Below are experts of layer 7 (counted from 0) of a mixture-of-experts language model. Rows are named router (the router's row for the expert), gate (a neuron's input weights, with its number), up (a neuron's input weights, with its number) and show model dimensions 112-223. Each number is 200 + 40 x the weight over its row's rms, rounded and kept within 0 to 999.
Before each expert's rows: "mostly gets" lists some tokens that are sent to it at least half of the time. This comes from a sample of Wikipedia text that the model never trained on.

# expert 10
mostly gets: ".\" ", "The ", "\". ", ".\"", "Atl", "their "
router,243,219,137,219,234,191,239,254,160,135,184,237,128,163,232,251,259,224,181,149,180,186,193,171,208,200,144,238,186,250,218,242,275,204,210,178,168,213,168,126,208,215,176,212,241,196,193,266,188,188,280,257,215,201,198,296,189,189,173,222,186,196,240,164,217,127,222,210,239,224,223,227,286,159,196,270,198,151,200,193,204,205,284,163,197,184,263,197,246,163,264,215,231,234,184,275,265,239,269,191,183,160,202,166,162,264,191,223,208,226,271,128
gate0,221,199,216,202,192,169,217,197,127,186,215,147,226,161,209,227,288,250,199,186,142,169,244,200,247,176,174,187,233,192,235,225,165,157,189,230,219,251,209,219,173,184,131,190,147,230,172,233,99,177,204,193,242,188,236,263,183,119,271,193,173,211,155,179,137,201,203,264,209,200,250,152,287,112,141,199,228,159,258,239,176,276,239,207,276,188,252,113,183,166,104,185,216,183,181,204,195,214,228,224,167,147,190,183,163,202,193,165,211,241,230,222
up0,257,257,231,168,246,131,229,199,181,160,249,179,204,183,241,161,266,187,184,117,171,149,218,263,198,199,217,181,154,197,171,203,230,222,216,223,254,276,123,238,225,165,132,233,202,158,193,162,213,238,236,236,209,218,257,215,169,219,168,205,247,218,207,212,221,255,187,238,106,158,204,125,214,230,231,166,231,209,249,87,172,195,184,209,207,238,249,207,249,220,156,173,222,136,175,189,260,212,205,182,179,173,189,212,136,179,117,179,173,209,158,304

# expert 12
mostly gets: "Olymp", "Candidate ", "tick", "±% ", "Sol", "Chevrolet "
router,222,115,145,242,206,270,217,112,172,197,151,206,208,270,192,173,170,204,206,215,188,211,202,198,243,194,202,213,182,136,165,226,222,226,179,224,261,134,224,153,116,222,176,169,194,185,198,219,159,191,214,197,185,222,202,183,258,186,244,138,163,282,194,209,125,168,111,186,195,181,224,127,185,219,246,233,176,243,132,164,172,178,211,151,280,206,256,235,187,182,230,196,238,225,217,181,169,109,160,192,171,146,154,270,239,207,206,181,141,225,164,156
gate0,189,145,165,165,192,242,234,182,160,138,222,208,184,204,271,180,191,191,324,209,292,146,284,272,182,223,197,204,182,192,183,204,180,169,200,205,250,243,181,123,146,171,155,230,197,199,180,127,220,137,131,238,124,179,179,167,181,233,101,258,212,248,183,122,181,212,209,230,209,167,166,208,230,185,197,148,159,165,160,68,177,203,129,229,197,162,176,179,172,181,238,212,161,220,234,231,179,234,252,204,227,225,214,221,173,125,169,164,206,189,168,278
up0,203,285,194,177,227,224,193,234,215,170,207,169,250,192,161,219,215,246,211,215,178,226,127,253,226,210,196,169,231,145,196,240,249,143,234,253,243,139,262,224,205,115,225,266,245,209,196,212,255,233,158,175,190,297,189,225,193,236,220,181,147,160,225,275,90,189,194,186,145,116,168,219,207,237,242,217,241,147,246,204,183,183,177,196,229,225,137,219,207,169,225,199,155,222,128,241,201,154,149,248,223,215,167,117,250,211,212,201,293,158,209,176

# expert 5
mostly gets: "who ", "which ", "List ", "Jr", "Binomial ", "ISBN "
router,165,205,158,272,162,204,260,218,219,203,171,312,215,200,208,232,188,192,170,184,242,119,260,254,236,164,172,231,232,160,157,195,239,101,186,208,264,254,179,185,203,222,206,167,166,193,154,165,173,230,191,213,224,213,181,246,222,220,219,247,218,161,237,151,180,230,196,170,269,193,189,283,228,152,149,250,201,198,164,195,177,194,202,199,156,263,217,198,168,229,238,177,207,187,202,180,179,200,262,202,256,203,249,175,142,230,133,167,208,232,249,206
gate0,212,222,240,137,112,170,196,195,255,279,173,227,230,135,205,169,242,181,192,243,257,232,200,179,222,214,208,241,154,120,221,116,241,146,198,217,253,219,206,171,275,224,162,181,214,166,230,163,192,225,211,230,176,203,162,240,169,180,173,137,214,178,169,141,154,239,168,276,169,212,209,248,233,172,254,231,262,176,225,194,288,154,210,187,164,263,280,215,257,279,231,143,241,245,259,134,198,160,221,171,230,184,215,141,232,221,189,175,98,217,161,123
up0,175,237,210,126,225,230,169,163,213,248,147,244,139,169,147,205,200,255,249,223,180,178,171,213,176,266,77,190,208,202,215,151,254,227,151,197,302,135,211,197,231,148,185,193,240,229,249,158,234,153,234,186,160,101,248,163,209,190,231,156,209,302,198,175,168,178,182,247,152,133,191,219,168,149,168,201,259,225,182,212,168,247,222,199,244,221,168,171,143,222,182,215,176,241,181,198,188,230,244,203,191,159,165,231,306,166,182,141,182,313,199,170

# expert 15
mostly gets: "year ", "time ", "year", "pro", "years", "time"
router,204,190,179,242,212,142,225,178,213,238,127,208,158,226,154,245,267,159,175,188,177,115,218,214,237,236,224,174,188,214,166,154,191,247,199,231,172,205,192,209,212,292,183,250,174,151,228,175,223,217,272,222,195,169,117,172,179,131,133,156,201,242,170,154,127,206,189,167,215,228,206,181,251,233,238,213,138,220,162,252,238,199,257,129,205,152,247,192,136,259,183,207,209,251,160,176,224,228,150,257,143,191,241,144,202,248,142,150,140,210,199,174
gate0,204,176,130,235,175,181,178,168,196,238,116,197,100,200,229,159,190,198,187,200,230,219,214,229,193,229,178,201,220,218,202,190,123,180,203,213,210,229,156,236,254,165,188,165,228,229,221,213,256,197,197,214,196,227,150,149,177,188,198,130,251,264,181,149,132,178,182,255,161,176,267,197,211,210,267,136,199,209,155,222,242,181,184,103,161,207,154,196,195,191,199,231,207,160,270,166,184,196,229,262,197,203,189,179,149,223,88,261,212,237,171,160
up0,159,220,119,308,225,211,183,200,139,213,158,189,197,179,199,139,195,243,161,114,230,208,147,229,200,239,181,267,164,194,195,192,254,267,233,195,265,198,166,279,227,194,193,186,158,191,258,155,194,183,238,214,265,226,139,186,158,188,204,161,180,253,210,95,161,177,194,208,219,104,123,210,192,200,197,161,146,194,167,200,214,183,197,197,193,263,222,150,223,176,189,201,139,152,226,183,237,151,151,221,147,103,161,177,198,215,214,225,223,130,150,210